Below are experts of layer 8 (counted from 0) of a mixture-of-experts language model. Rows are named router (the router's row for the expert), gate (a neuron's input weights, with its number), up (a neuron's input weights, with its number) and show model dimensions 0-191. Each number is 128 + 24 x the weight over its row's rms, rounded and kept within 0 to 255. Numbers have three digits each.
After each expert's rows: a language model's description of what the expert responds to; "mostly gets" lists some tokens that are sent to it at least half of the time. This comes from a sample of Wikipedia text that the model never trained on.

# expert 16
router:161111101131141127115127108131126163158124124105112128124127167094179123182127107116104100135131108144100178146171102142104111096157147183134121129117086154143118093124124150125125162127123115182105120145116144143093116129139145105099141169124108126165139116119135160128094154090123107123102122133118110083094105155107114065117109130153130107167100154108156117153123113096122129129115175091149100089148125099105141066147132148182154125118124142119101134111096080151117115131107114108123117145124138105132136130130108156091165089158130145115123154098162138092162156074102152130
gate2:140085113138202158165137140149131129108057145143154119131134103165130125105148079146138108130125131160097124116131119126161110083097132150141131174103103128160122089122133125121136143101141132138100128138116125109136158133052119114120168155130139136110120140132145164139122167149105100139074114133121118150104130110086122112075136140084077091073133120175118140151157198127147152153118137112130137135123145139076109155146133109142171109162132139123167142112109076126111114100124147113090135160147097106116104134117102140118128107133123111098140124126154114133153112135115102122
up2:098151139103086155099128128163118144106135118122148122104123126098146177149126167120107130128129124117124122134156140097140202092126132106113114126118100126094100155120164143081127112117140142059140110138113130124134138134128082129162145166127130092144157101112127088129115064123085120095205123151122111146153126153145156128135115124103146173162088131123135113105137074149156087168099137140126132141145169135160113126151104131148141156082112160120122106149142145135117128119128123129116107090144174156161179152157121114125136118096124153126166157157108132145118164115150128148
gate3:113132109135121125121176157151114141183099144096127114101143133161138128182119126077110127108148134154121107163141157142105071141155155147121082132152111149135109141107167165111126095121132133089102141131134149175153087122138097159143123138116088103138097151111115135096169101119159167145170149106095081163175147153127082149115146140116109103118144126105117080152136102101163130116141121124122160108105151095080135144131130148134168139145113094105169168134125156162109167082119149132127143144153102145117136124133161166146117113123152146121106109117121146151167115125135149112
up3:171154106119110136092087113158135133110122153118096133109114136135125123174106161127115114168113127119104098159120164168106132106141123116144095160081080172141143104112127093131145142155141117111110152135115114133114128149117117119145120150153124090115137153137127118101139140126163141152165121096124137136130121159174155138089158142150129134097145090168143112107148145119137083150139138074119136134157095087134141146182090092085114140117089125154150111078093128128136149176100191135107129116149118154128176129122165204103117143123084143126131102118141098154127130114128142127
gate4:145120083125099117110103150140159155118136133120114118160094145107171152113117092136106137123107153131090165139094181132145109162082130073129114142136143139181124160090127101098141134135112115143114126089126111166087123113095113087096112135120129154122084168157134131123155083145136110119111077153117115120143127133181111141132167112143149141165143130159123145128106136142169091197140144121135139114152076143119102132141126131121158155148120136141140142109069093123114148123116115077093131124126142107159113118130142125128146131117117117117140158148085110096133152057152117155
up4:146137108132098100092143112095097113094121165110127136159133161136111084162149094132118095144129179126130099171130078135155083107172147099162134157151121103123162148124117176100117132088132120107172121129123095133123115116201108104155095159132135113137131103136127105094127160122095128126113147110142148129128140108143116160121156125095103128127091131143130106155114101096142156091108133198125138164131124114144120123107139133194134091149101178136113139124133157144098140147133115147136105131132127139122127121133116155162151138163147172172088146144156167088138109131114107112
gate5:128103145125118092130186136136132139094136131168135119134114157083095112121143131136107148112124125155113111133137094115140147157130085140114117140132145153052137124123112116123082104128142145103113153131117170118096100149127120155143108102122166156108187118155135089132158132132138183166148108127140092134129115114114151165079143111140190115098119133150090100129130159161141146139165105124123131162125162133142118158137153103118111124098137141108150113124100174151099124196154103100130134091187120140093118124162152126156107145101127134151156159145130126148113087089118142163
up5:123142099179154118118143098094100152137138157102117096131152125152157118132104046145119122115070111121148143145104120115144123093133194144130118118131142117164132138134103113147143131094185163120159103115132090110124107130113162108143130111118103067085094135072121157146125139162136142097166120115114166116158118137141108116124093146103099125135113122132108155139105084086095137109155159124146117111152125141084131134128088120130158110145143118091121124090111107150108127089125105125182122143129144136123113112125088188132165103165138119111127098101126133106122127153162146141
gate6:141148112157132095141132055159133120116140168111087093121106138160157144153107092134137099156161137099141160099111130152140148128155101182103085090135092052109097098128133148144156117110142137106159138119121146086120110139133172105130147124105101127100104150132147115173124064172125107144096120109101134146096112140152105126143161118134153159164114178175126103123116142106112136141125147128156107132149154106127111135122131167133110100135131138142131162147164136182132136103108079141130135123135150096114159118094141125154120101157111130131165095132152145118113146125161134112
up6:138166142139134110173106099135102098111142130112092091097109106149101183111100116148145142109114145120113118143131109116140062148146111060124149141143123116142128107083105144144151121107120108105110095141123123132123164124156093099149123094186135152113108119135134173102138107109150085121112120119127112114147143130115112125117114163143179146128106154108105222118114152154105130114125132125154145135101089109084134140123114141094160170127134134121152168130098129109178165144094162099103118152126139138154121130143119124125169097084154090152138113107110106142148122115156147101
Heads of organization and country names in capitalized phrases, such as University, League, Republic, Kingdom, United States, County.
mostly gets: " University", " Republic", " England", " Canada", " Council", " government"

# expert 21
router:154123089124139116129145159127152152103141098089118205078145158118152122120126138180159145161120128138142149106132098117124124126130125134127064148127101152119161126116139149152137120057128098126102115140131099138089116102148109104144092136054120130158114127114105131122102142118153109117122141108095085133090111153131141121104132127090149106160095137140166095114140111098148155126142113123110117096087102136084156101116131146120128114146076142120112125171105107118092126164101139151110108129129100120140157137152133117112090094131113121121102181118179136082149140093148152117
gate3:124094134085113120136118111121145150103155131133125084127155105122128159111152135110121156115111093111138153121114104117152116185117106120153097115159123144136110141147164154117114148119121135098144133117128141141138151141099174131109140127148142148100126142128152106170136169128138126119116127139129142128083123117107117114162201111118129133144168136189194169170173120122127163154143112133136148111110128181107107128155120128123080139150118101151119112103214110114115134165150139147162103073133110140152089123136091068117155117092115137138152149132169120163134150122164129108
up3:150132138134117104161127081151143107180130106113118134108098085135112121130138146120150139107152197145160114171147093128124107107106141132118133099139110126093140116115108153113112143104125133105132150134136103164089146151177106131126128140127155166120130158152085113111141113136139110136094187160130183097117139097147119129090134119138136139159118131178105123145181101178089140128122111114130159119155112162121153120133142100128130139165149151141130116142125109176147148152145140116099067120131172113149117174150124126079107106080168164098142160148129107165131140159148116099
gate4:119093170153160119151116117159114097143155116176134154154130084123127114104121105130145141151132122091158120126112160099142169129101148095134111157131120096125121073072099170132129158139136128126133124125148148098145137105167118115141121145108153076118124108081128144096152116144099087093117128060118068146120104124160100153114133117104161104132145121139116103133133136121143146144152179133146110147115068143138132143114151119109104148113121113112121095108097134112112153152161145141134093091129096166159071126118156140142153114119128179123135134096176104140086105116158130140
up4:114168075169131113121113151131109154154127126088103090107098135148174136153111106156142093092123158137118145122191123115102106159141131151121117124120138154166148130120148085115142131130131158147092127159075103135115133121112110155144125160090098178160081127145107156118129134137149170150107154144125157128105123161135129107147071128170098146123112139137152140123096129105129107100117086116097152100153147129149103126152160121121157116120156161100130151121146141143149113111147130113104142104106146134080142149150099113175188110137101115143112113173114155131160175154090119138
gate5:137131130116099124096160092141156130152155123136129117159130134089117077130133141135096147087155107135127180086081110115168145124134139113143160105119104101155119150119138075110118117141115107126097076147138140130153102135114121120145140109082125113188110151081129112128112150162130144099148129143149118106154143097134115127097121137119180123142108160128120163118143094127095130084134113137099090095132118160096150128095125127146147103156103118126101140100124171153097139164135088128097175056127141157121132101129134170137090074144103122115147132114097158145171128145136098135
up5:177081106169141151137127152163132153151190088135169113097098120139129153131121157111157092113127147144135132167128122085120099073129122069109120162113104142117130148123103153159115125132088158109115170140161109094125153154115134088120128096128130115112121149089148160111109124130101109106129135139154103068110126091110121133093102153144143170131158123173123122115124111151092098117150137147135114143111131124154138116132121086142134155157168097181113133149152138131124098163131123140169130103158118094148125137114116103091061119121137115094126130162138133164155133138099116110
gate6:125115105104154114108158135144139152107115087137139131124125103118123131185076128155108115122161156072103095163131150136114101131188105096127120149168130155165137095118112133158113112143162085134155105114112138117087115123167105122167150134146119114162135105112128102145117109086181133175105150141114115091149156133140130107091106111099143130133097103066100128126079134136114113150127134124121123130124133105086142113118103124141125146172111123104128106112134110142183104111096140167161087143151120117187127126103159143133134109111116159133129125107158116080106091180118126131
up6:134130143136078090084057120112137133107125142151115180135132146105188127142145111094108102139125105106106092128140101130095111134147129098110094093133124150119099137119115157156117126130118144120118167142116132143114120101119119136112140126143084122126101156128117104071107116168140111169117081130121122110129121139096119129111100139104096132117149104075100115133117108129192122093115147162089129173121133132158141136153126106116131159136134155164125143129126138087154094144133108169098084165114117124162168177132112126128164097084066128102109126119119114081110135147135099103
gate7:115141089100101129117136111105167105172139126126148099103090153155102124148144129106131088138154102119160099116102161140115099140100121143123128079150112157165157112083114148113164136105104146120131124103130161135134180146139087121103147139122117135157154191129111166180148146121105127147161138108138137112164090124156119108081118102105138081126154144136103124116128144104103140141151097118096077122134123120122138138115156116117130130138093092105167120102128121107102153082081123106121117170107153105088126152111130102072114092146162133164116109139134113110118162107077154134
up7:123101144131096111110159150111137120136129136079094188106102135113161136115113144110152110135131107150102156179115123121129123094153142068127162113085160052123108114132124123132112148124164124137133109091131121118149106103137134119157134125136125094156100085092101150085099101125139131157123126122166125092156127164125113148128121146135129098146152095118099099056101116126112125149083106113173118178138142130100070143152144119112143166154106088116144140163138087114178107100120125118135101111126139142099116101113133130142125106088150167135138120163152117135102148134153128141
Verbs, auxiliaries, and verb endings after a pronoun or subject in narrative prose, such as had, would, not, decides, I've.
mostly gets: " have", " had", " has", " gave", " having", " would"

# expert 10
router:185109106128137103113117158132103162129120122117160181138134117114115120094120126134123110116095114137110155091154101121125146144161102174096108147095117140094132126127134153112164120122114120116099151116110104166133138118134104085109127146119085132143125078094139118169100126112135096088142140133096125121102111154143097119117105136173186093136103170107154060127140124083105152107100142096133108146112126152089120132157132146142115134112101120138116142135130095087122118163168136152129131165109118103148125149160096122112177091166089128138091172106175131069114127102124128124
gate2:139103130109096129096127104119091166109150145084169176107098169159145104155157120121111097109149128143085125146144106084147145146099129127162116132122140149099122126120162110143130146130151154135112129134143127054125137119146102168102164051137101133097129127121079125139111141117101128075102150096109112159154159143126156158136113101154134131123150188119159140125137119118118120127145121129115152137157135117140156105127134125177111140126116158131075150122179170097152111150119179139130138118128140086146112127096123114108081117131121105085105088124161148133091110130119147123
up2:108094128146152160100094143132113152134119142136132096083128135151175135166126150119120119119159143131101136164100132102118138182119106139113153094161115140165146121133139154126132136102107127152072119111147139147157123125137158157113102119107124071138137174129162118107194098149093163115102144165102117168139126090150130121097097112106123119094134083108121150100142101191147148086142102116161151079151152119117134108132124119125139121134131105131151145104134133067135112146137124121140161151132150116116124163134132087089079157129131144124119109174125125115176137165169122095
gate3:175157122186097119149113197128127110121126163139069103170092096112127126114101105093075137124071143124149132128159119174140123132095149129143139109128135102110135169106147182111086118160149083148159154165116139174142127099114143153147145128119153135111095099105121102130124157112117164119121126119143096095161126139142108151167155134146097125166152105147117121115128099130147142111138143091123117147071146088108115157144158148126141117130107099125144140139122085139115073153083100166141132131107123136109121118154110126118149126127147154142113115067129141141141139128117116128
up3:147142141125122122138179182132157099187109111166090138116137105124123124140110134120153130116113158116145122109150104140112157101107165101115148138171164110104122165143129105111096118126155132133134132120147112140140097152108166120138130166121138127096124114131149125133150133135122160084083135143126094116130137169123104147135137163113134158111154150141134111143149096062171155093122115141175162139044092137129094146107151117150082112100116094142121184162141128147086121078071117126125155124133120078129131145131123116117137114123119074148127146157128143124118093154137116156
gate4:139154127119119140118152136150140144157153121130124095078155156102135106103112153103124176135124165122117141128114130131126146138153147134148161161116150134145146151122118170114101108129138075102130123126136139127111101171157110139206106155141161139136130159123111121091121127147116194101124121140096155099118125092117117125116122144121088112076128113129106105159132084112185109113092131097087103146105103135124133130087155134118140133123131149147141111118158125076167136144137123187126116130128119120159103107150098137098077187123143094076133091147180116126148127121168133155
up4:118120090096122094165130129129127101127123157150169116121121139170110120118095132106118078127127130173090114136125137153151100153104090095108118124127113093093127193121141120123069178133099165150152109165153096106123118091107134140096104142168086150093114149148117116120118101125126137113131163147127139150138094119117126141116138141102144084106113135116136114112203159155163132141122091098162167121144175136088136147077135138145130115116144152124131148135128110107073139117115140118165116124163083085151158159161113154123110143120142132104115121138117140156149106154162126146
gate5:124127132150111133125136120120135100162106149129133173112148128116087089106130140118176124116152144126179142127145146151156155140141130119113092153134117113071113100114103119111146085133115142138151141096118125137137149141163132155115114197100089107131124124162121098135134088101099143135134110084106097129089127149158164158105135126156133122086131102153143063092130117149152110113121093114136155072132200093109117101188134173130120136128125098125115145137157111054153118132111150106147127143154136089122153165117112113132133087140138133141155145127085113145110148144126113124
up5:152131124134120114134091078136123095134151152111133127120082145112099176117105101165113083123114117179110138147119139082088133163134136145130093135077140139124113187148154117146164135112100106149122117097190155130151105145151114130162122100104123100136127150122142123168134071133131111102170111156102125092113098111091140097158127136143121159120116148120136100164100150090146109165105128147139117146130164117162093145088110123102109123134181153125127178186104113097152107094179138136153132128141130105123178102099135127105129117120125162129112133136143106122109136126124148136
gate6:159147111130111147120153131145137146128087123177112149094104111137118110149133153145128082142113125125157139102138158131090139144104123104086144137085142148128167115108110078151153139158108119137140147122107122099143104164138143116082098089099076123174113127100090177116127119126137114146092124119149161108111143148122127121153125127148139132141085136151156100144151135123134115102141125170130114098156126143134076149127116138066128071113135126119149048181137152134155098121131130177132116142112096088136162122119110178134147088155129104124125127141125150079162091132134114132
up6:166122106143132137135153135156120125113108062123103119111114158106114116116092111123143134113141135109132118143103124151135128137118112108108128105137108181113132115098162121153123152154147114188100110096131099097109155175148118125115100081107148131171097128137172133133136113110142144144154131144160135158128133095166093126127135158106108136136133096115155153186081119149134128144136115109096170173144184124128139127156123145141099161120114152128169105115151169140134116123125117125167209138119134161155135116177169105081118111114116101111112103147154130135133079116174088120
Pieces of concrete nouns and verbs, especially the second part after a short prefix piece, such as st-el-ae, sm-el-ter, boyc-ott; also fire, rail, bridge.
mostly gets: " fire", "-yard", " rail", " water", " roof", " gun"

# expert 14
router:138106127139125106128095148144105151124157116138142149147156125117165160145138152154164109162099121132107118143114102142128176124124119190104095112113105151116108130087166117162134151105097099111125121107102109154120114106112159154129117161070108154133091104122125117135125077155125135115123163112109121112132117146106074135085111178175136094148088131139205089146136138077140122120103105099133100132131106126132136112119144137124119101113117161106124122123120146119149112154108060113111116125136142108119127114189110122063146106126141153137126197113137138104144109135113149148
gate2:134114134124129104142086126149107168151136133072140102168110109134141103137097099130147157162097145143164135120150099108166178176159106110127117133118124109130082095138129103111166120156138140115122158109116126119109105124149151179159160160054132095141113142126115136173100153076130130158102118134118132127100079102135126107107121109148147072106141148133103121123131082135136135145158128115151149157172108159155097149116093103141148094127110191148142096110158096154141124142146134138131137150127091102135132123121076149119120156126161161148105124119127114146140092102110106142
up2:095131115141075070116100126115080153125144113142155130145099093109145144165124184082114106177115137139143105133117143108144158145141134187117091125137108164127106111095150142107117108100082115118096142128124143115076126101150122177154134128133129135158127140147169104078117110113116121191148116125129118138129115166110114137115137130127154108130128164108143089097133108143124143156114153127135156183138101148128095102098121179111124130126071143133128144129126148133156112130130167142097150151106106108117191129125125112103101149125135153121130096139109133126195078115127133132
gate3:184095110113141107112145127106131077123121098160138130181088140136144130164111145120103100129132170146084176125109097121127141133130125124140149114116106117173177111167114104143168145130135079118103135117160181124127135111092140119095164132146101148117082101117129134132146126141145137138105116126145090121156140122152145134166177140086128134157133135160132133153158117130101139130126079129107146122120135159136170110078132127170107124097134135140155097130082152083140087151145116191133126122120151139124129122161161156142096158136085143176126131094092126124154136151136147097
up3:124138132127093145128162123154098148186174122115131124141089116147107107091171138117123164108116128148103127119140103165123120157105118097164119116080110110157107131108114157148157138080146110138096167118158111110137160121113126146160168119172135138104148149127112127184150122112131129177131150086121105103147159154154123140124168148145134179130117176110158109112073150129143131095160119121105134154097156130119136103047085116101126134127164123144127110147109147113133151082090150142126150127084135144147128098144086104125153143153098111116143123143152099134121118107161130122
gate4:127113108098106104086122126090147168162116104154160114134134139126173167118106144136086085153103099104096126151137118107102158136145119134075159121149093136123120101128118103180069121142153094152131161099137149119140091109131123109128124158087127101139129125144121101105155100103125104129096140147143119117111100152161142128141133107155124118145145135097150118124088140135136129115047085110130141146147124168138153110097111161128109125114131113126111105155128105152143170153100160137134171102118132087107156093127129155159143108119081130125097162085127159056112121123141128146
up4:147120159115135157073124154112102118143124132120089077164118164124131089120112130141122114145130128169143137104094115143127146139156133086126093111100127078155160103066124130135092114107099116164125162142148161136121092172146133115101115087082164138111113128120135127162106141162163174102129129069138145100123116128150161145168147115141146157128157127125124155121083109119132104143130170156130128118136094119188110138127135112138147117116094097129108146124138144131132082118113139123113123178115093115113068137135141127098111085125155165149081156123100152141135152137107107107
gate5:112147142106170114133152100149134146096117104127112159159084133165113117125128125135095096138148172110132148100102141110098100172151110113127089138126141111150125149119130107113125183146089115150133145106070091147139159102125154104116147144143136103100136106131115112153129166151172106153087064105131164085084115098138125133172102137118098126139179164148162145160107172125130089103159149111172126145118142128158117123117113166150123137120159156114133109150169167155131136081155120120146070122135131129133129136134071151120101115153125134147118145110148145142155139122147137145
up5:155110158146144141137108161147131124111113087134137133175155125162116151103165116135097128120137116093121139121121095111147067138198134136072142114112136175130116161109130142105124103113167134123088149092159159108110110153169096116103152120127106103126132151162115157115134105135136138165117129130139118113067141116157154155145086099150126124140128158178142133096092105121166124108141130096125088167140159102119128144124119149143123135135190115114178097131134148150120148101141165104170134144149146136135108110119163141180117100113106139117110126111132154179107150112088097114
gate6:121103147150111165150135086128121137147151142138139202100154140150129113160121088113157134161118128174117145150064121113109166138127131162100113136139124152142121077113183114119141164122092134137155136149101135097162160145125085088137107145145086171155096150153135104112129105142129159119132058147115140115107140092113141082143158144119122118094089117110135138096124124118127146148111144128143139126150096121154143129123145116135145111103109102128139095134115101113129100140145160123131169123094131141136179162132144107123135113122139088133080169129130127073122057115127131156
up6:133171139142131144163144115109131093141079100108126107124140158155112121107132150116097150147152136163112142146114144093137048143110128089149114129106102160143085130143117142113163112088069195148137112154133148083170120147128097094132140110118099185168117120138126111115131124153128097115159101154137075104127121095108123098109101140134152130091138163114169167108107112116154145129186138119113118106135146121122133151169125132142162106111137101129160153130118129106136106141149137122152137136072090111136113130073149104099116135116123138128113095096146146093104110140135121145
Verbs and participles after was/were in sports and event reports, such as held, scheduled, released, died, competed, awarded.
mostly gets: " died", " away", " win", "'\n", " competed", " days"

# expert 8
router:145135123133138144120127142128111143135133091102121135114131178102097156151117084111093117170123089140120171132140130133135107120158127179109124136120050150129136114102152156143108128093112061112093140110076125133118103125129126089119088167115119123124114125147128126157094148097121058145092131134100104141145151128121089116114137150125147141174134160140151097149129129155118124113123124087113104105144106088097128071137134144185115127130115157151080134104146076125093101134098109095125124111127144128170125140155077127097104116166113128147108167129145156123122142107143142106
gate1:141134093136133123153129134081127060108100133133091137114128164173103137143177132148109110099116109112106114106174115122159155112141127143110161140133154134119100128129163156118128151122112147105141164143122096104125074130183157122160136145127104116128118135136130136166123139143144162134156165083112122133151125167170146099131103121184152115106136120149165068149092111129137139120108138178152126144087114114138104106129100128142130107142143140063108146111109091131103142171158136132114114103108123103110081073149122082117121114129119108167165123128102128090159154130156115123
up1:139133170139117152152109181169116117156140104126129167138140130130131106115108118094157104142116114122107162164131128110118121175111130118132136117120088146160163125121147134145112106085120101107109090088140100182101121112120167093160135099136151131148132149142148109120137074124107158140098151126160130140139140125102130160129154131097154113129146149099095145166119147150091133122114113062111145130152145126121111138110093116093087158138148090133152114120094108159135129133122134109162125153155144133163080116129117180131101089152124140040145146097181153104125112092115149130
gate2:132121123131074092117092112114121103133130109143101112098156123133137165127139127114126157134115090156094145135115181125151117116142130139138095080116132105122144114139122074139151152099123129097086124150119117134128080118116075153120066117163136120073107172152125119162131109145134142137101150099132080148079094122151140141103114121087147134118127134130150117153114132146139147140121104107163130134136119105084111120114169169100125102110130136127117168133154080079147141091204137123141170139132134113133102123120142113139120169143124150115111173088101115144103120063137135121
up2:122133116127136106133097137121136144143134145140140117159143148172147172117149090081122120139115122138141094131152102139129107145150129136175111149153150127120157089133115151144064122093130153099102123116139178137144132131121130153097128109174087138143150164156089153140105141128140087129117141131147108132139149112079139133121147160141149123114073107159168136166138093126127104132103119132071171075120123074076124103091109128123119108135141152135129103104118114101163104115089114150132108104106096151133171097118156111138119159106068174119101097106130120090091117129134113097
gate3:138125147118093116110131109113152113124107140125140150115128106122131127110123132189126102165084116128092142147125129132106095132088184168105100080093105186145107123113157131121145150148149143121121119090137168120084164106120111106151123123095173104136150141136108157114140108126127145117112147138123156145152084138145091091121102171109112124117120124104066122156106119194094147136129142108118141093108066125087146132137134128166117109120159120107103076140148155111178133140108126180116135148118118142109146146147119122125124102153158170127107185126154157108148101141124109113
up3:130112155116156101142127145131105114096126152163113155129109144120114120191124108147104110133123127137139137139120154107106099092133103165121145100070103104111095141129109102138164118087174155087090132134164153152113087139146174131102166123121099133132179113109097131117142143112115163154122113147160091065148123118142123135147094134080132119129120153127121139177139085132106110124192064158131149138131172129122146121145172097116145129143126118131141120173128100124098122147114087137122115150157104113103147140090179123116077149101128133127128156122143139123080131124148133145
gate4:109079118152112152126116118137143163149122120074106113067103124107153117106137103091074128103125134165175151087153115150163131119127095119128076116134130126117122117108080107127138097122163125086131097092131110127134119122111149110176153111121161085129160138118155137083119122128152106090121118113114142175103134179116125142107102128162164105089103130156104087107119120142127129143127107108134142101149182138125141108082108152137135097095097134175115105150126124154125094177155143114139136134088121117109155119118074108131081124160131130132106114133119115131098139095152112134
up4:107118137134157056121109156105093106119141119165123126192172119127093133138129138127138134143090128139098182099181146138089105108131134126117151125136103155126150093143096122142143128154104165177099145139117135079099107124145132113097064096087116180118117148142141090123137138099131122140127161127163125070191112166139110109124151121119143144164117129130128163149145129115125111160136112151113119136094127105123108166148120133118148126128179088122086148117130132132109178112102126109136110107123130125110091103101116125142142102142115102099146094161112146125124109115106081106
gate5:145134129153167146103133134088117105097122137119164163137113126141136084159120118113137083123110107112143126103103127191098118112136149152135133146094108134151119107183127151120139156151119165111155102120110139147102151138132112166112111122138117117189138100114190129121133120117120103117139133092141108102150126142118111108168130138108061170171103181090167114080128100108123109100158142177144098111103172104120098095095143148129118126121117125126161137130157099140084119108111116132139123106097150145102148169125127132144124075123132104165116167101117091166153125109115126110
up5:119137165150094113141102106118104124200122155110130140141123098095137102133126145132172105171187145073163107145117110102112167112120144127076135132155116179126131182143119133141129104128146142103085118159112136150079104145142105131151094165126121126103181124103070100147145106139112129134137086158157109118107107151111138130129134102110139142075158122124140107097157128128097098132130127120093118113158117147113124143156087100136141133114134141175090111137139097114132083125146121133173148145160130114105145123107113134112146163156099154080148113128136097110137144121175120125
Middle and ending pieces of place and person names, such as Jer-us-alem, Bos-nia, Burk-ina, Gil-bert, Mun-iz.
mostly gets: " Robert", " Frances", " Ros", "bert", "uez", "nia"

# expert 1
router:149088109092132109125170136101147124120108093122150166138125121105158136121106178116102084114093117154117182142162096140124149109166112170131121116106100111095121130138142125141101122140089122129089134095117109141114131146103135123140133129121126159147170103120150125159122080085135118119106171140107123107076127154136128125103131134188161126165094150146168115146149096076109147079096163120139124137136111106111149103148174123145097139121092159136108109131129126086122107113105088109112093127143097148131164119132092147127100106150150144128111134111158111090178134105132185137
gate3:128091128144154109120134133113143115098106116151137105131143132117142151134112171114119136093110112074130100128154146139124138144137115139103161097137157125137119111141150162108085116166132122115078094130097150096112136154152152113139121134127101147139121149148182163132070160129117109144138111134111137116163160089145140118150170128150081139125112117131131121128148154127093131162117161140079128154154152107094177145060123110207160141128125130130121127119139121116138167102106134157150091095145099152154126176116113159099085134153163090136117118150151109117146134098091095082
up3:136104189105132095107129155196118145117125127106119176165103128141103144102116096158117160149175121139149166115138113182136065105125110145114112124115141158154156128141109115144150149087097113125121140124164131082109079103134132122101142123145148081125144128164109114128113137114130119097119131145166102117120144124119161138128091114122103145146146089133100119142093164092173111092147108100122104127168129169156118102120143146177143088120151137109142104091171115104134122144130103161165150114092132118136157083121123115123133178154139136109112126111122137074109142141130143151
gate4:137135116112113151139120147129079115119133137120114134132147132137118110159162130137110136133154128159112140138087127140136118146166115148142166099133153142082169151121158115082146102085121104079136090142130113157089133138168136103150155058128114130146169121120127138091116155120109111110144115096122156122182147077138100133166158099133160126132135154147113120092120073151100084152113136082129113106146142140126130150102179089119177133128139137169145112113120154113113153109119164129155156129143127130108074139068107140174140112164129125104136133075143138117114136168131131149
up4:165122136127090166111177167096104091109113196172158160112113141143175104136132126111101122105167115103135160174123133158119087116114203124139099116112140122114154140102115124123116141128139136117143123138121110142140119123137079123126094145125141140160107104099153139141118126110129125139127147146167088149091168097141099146166131155126106125108119165122097152085104100130170101141120130104126144111141118145156165144120153196093144121133115181167136158144100129130137123084152103105114173132144124104161072141105121134106148115125143126132112147151130121113144135132159098158
gate5:124090117079102105118131150143090141101126132113127132121122157127105134106136146094105114132157122136148131181147149160123166098190152131133159135134095147092133105111138136074131105151160123166132119151069165133077108120128123138156124088131090128103097111130149116085097141135084148087103123113090143088115144106091125155127139131166143118095113130143135166129124156144151122100143106101115156126162132133109137081135147102116132168160139122148081166176102164135114113131118157175094132158139125100116124125100152122132120097112120132137116160119127136090195101115117108113
up5:117161129162127180089146083161110126088141153161144117146147081145163101129136134169157092131116141107098145070154126135160137125132123166176086112143150108137106104092128092134131126110118126143124140127115148121114148123140146137103126107163147102180123117136120126133124150156137111175130057114148156121104116153145132145096082130163133135106076141099155121142111142116124139148109169148130147121112124100121087145066122126113115107173127111164135114097138115148148155087145129191145101114130118163118150126127151118141112130075116141150085134125136137179113129093134117112
gate6:139110134108178104078146147124149143111112128074092106140109096143143141132092102156118093128183113133131132123095113107121168117102116175125154159129145180133117132145127119116142148116172153121099143116116123140118108132104103109143116090169113076128130114128100200146116116135123134112133113127134135127163121134169128089131127148131085144137160081133178113123087097136135141130126125121166067119158116120139120091111119143116106165104153123066088137128126114130133137143141144068117131112135117146146170100140131061137137149116110093161100081125125135109130119151101135152
up6:196107152171111180104111130139101179138157156143107164139124117144157114138110130141132104102141141138148105136108118161147163149151096094186113097139111103136136120116111154132135161117132149105123139107109112129116109089145079146157099103119143117120092143082143144168183127174138135135107109124089147121132145107097134156107123149151134183137108170099176112103169115156156095100123117090138089134155170145136147107130105143114134142135161164101127129133127144151109121133147142137106140134118131118152156135138084111130156132163157102118166112160120119168124145131102185118
gate7:092127111117111165116146124107137122111175138081161114095133137126137131153144105130148156176143130132152098148135176151112150151143131125141139105149129154114109137137106143124154124127161135117122136130120119128129109118142131127086135108186110124126146126140078121149133157122092112098168126152130142155175125112088155080132117162133080158131162099155142134110095114107127155102135110121164102115111125133122185088133162075111134128127076111114089171130105097149142125131131177162104134080107158135138092144144130193121069099136135119122092139163098140089147111118167149118
up7:141181140108037105068104126106110160127127114118120141194133116140142103146086140137110114137138140137117140121119138109087108117165125153128118130117151142156125129098101096118138113125136093105095076112121159094140134125143080149106162123167126151127142072123132136106146122108176118116120091129146135152107167089128142143102097151118084103151106141079127133105131135069094111114168199143101176115141117119117133108149124125137103124132124128120136100157099139119128087121133096150097112134183106158113142118115113103146127131102131107113148121118128140115120099150110151116
Field-name words in infoboxes and table headers, usually after a line break or dash, such as Organisation, Position, Municipality, Votes, Coordinates.
mostly gets: " MPC", " JPL", "″N", " Votes", " Candidate", " Coordinates"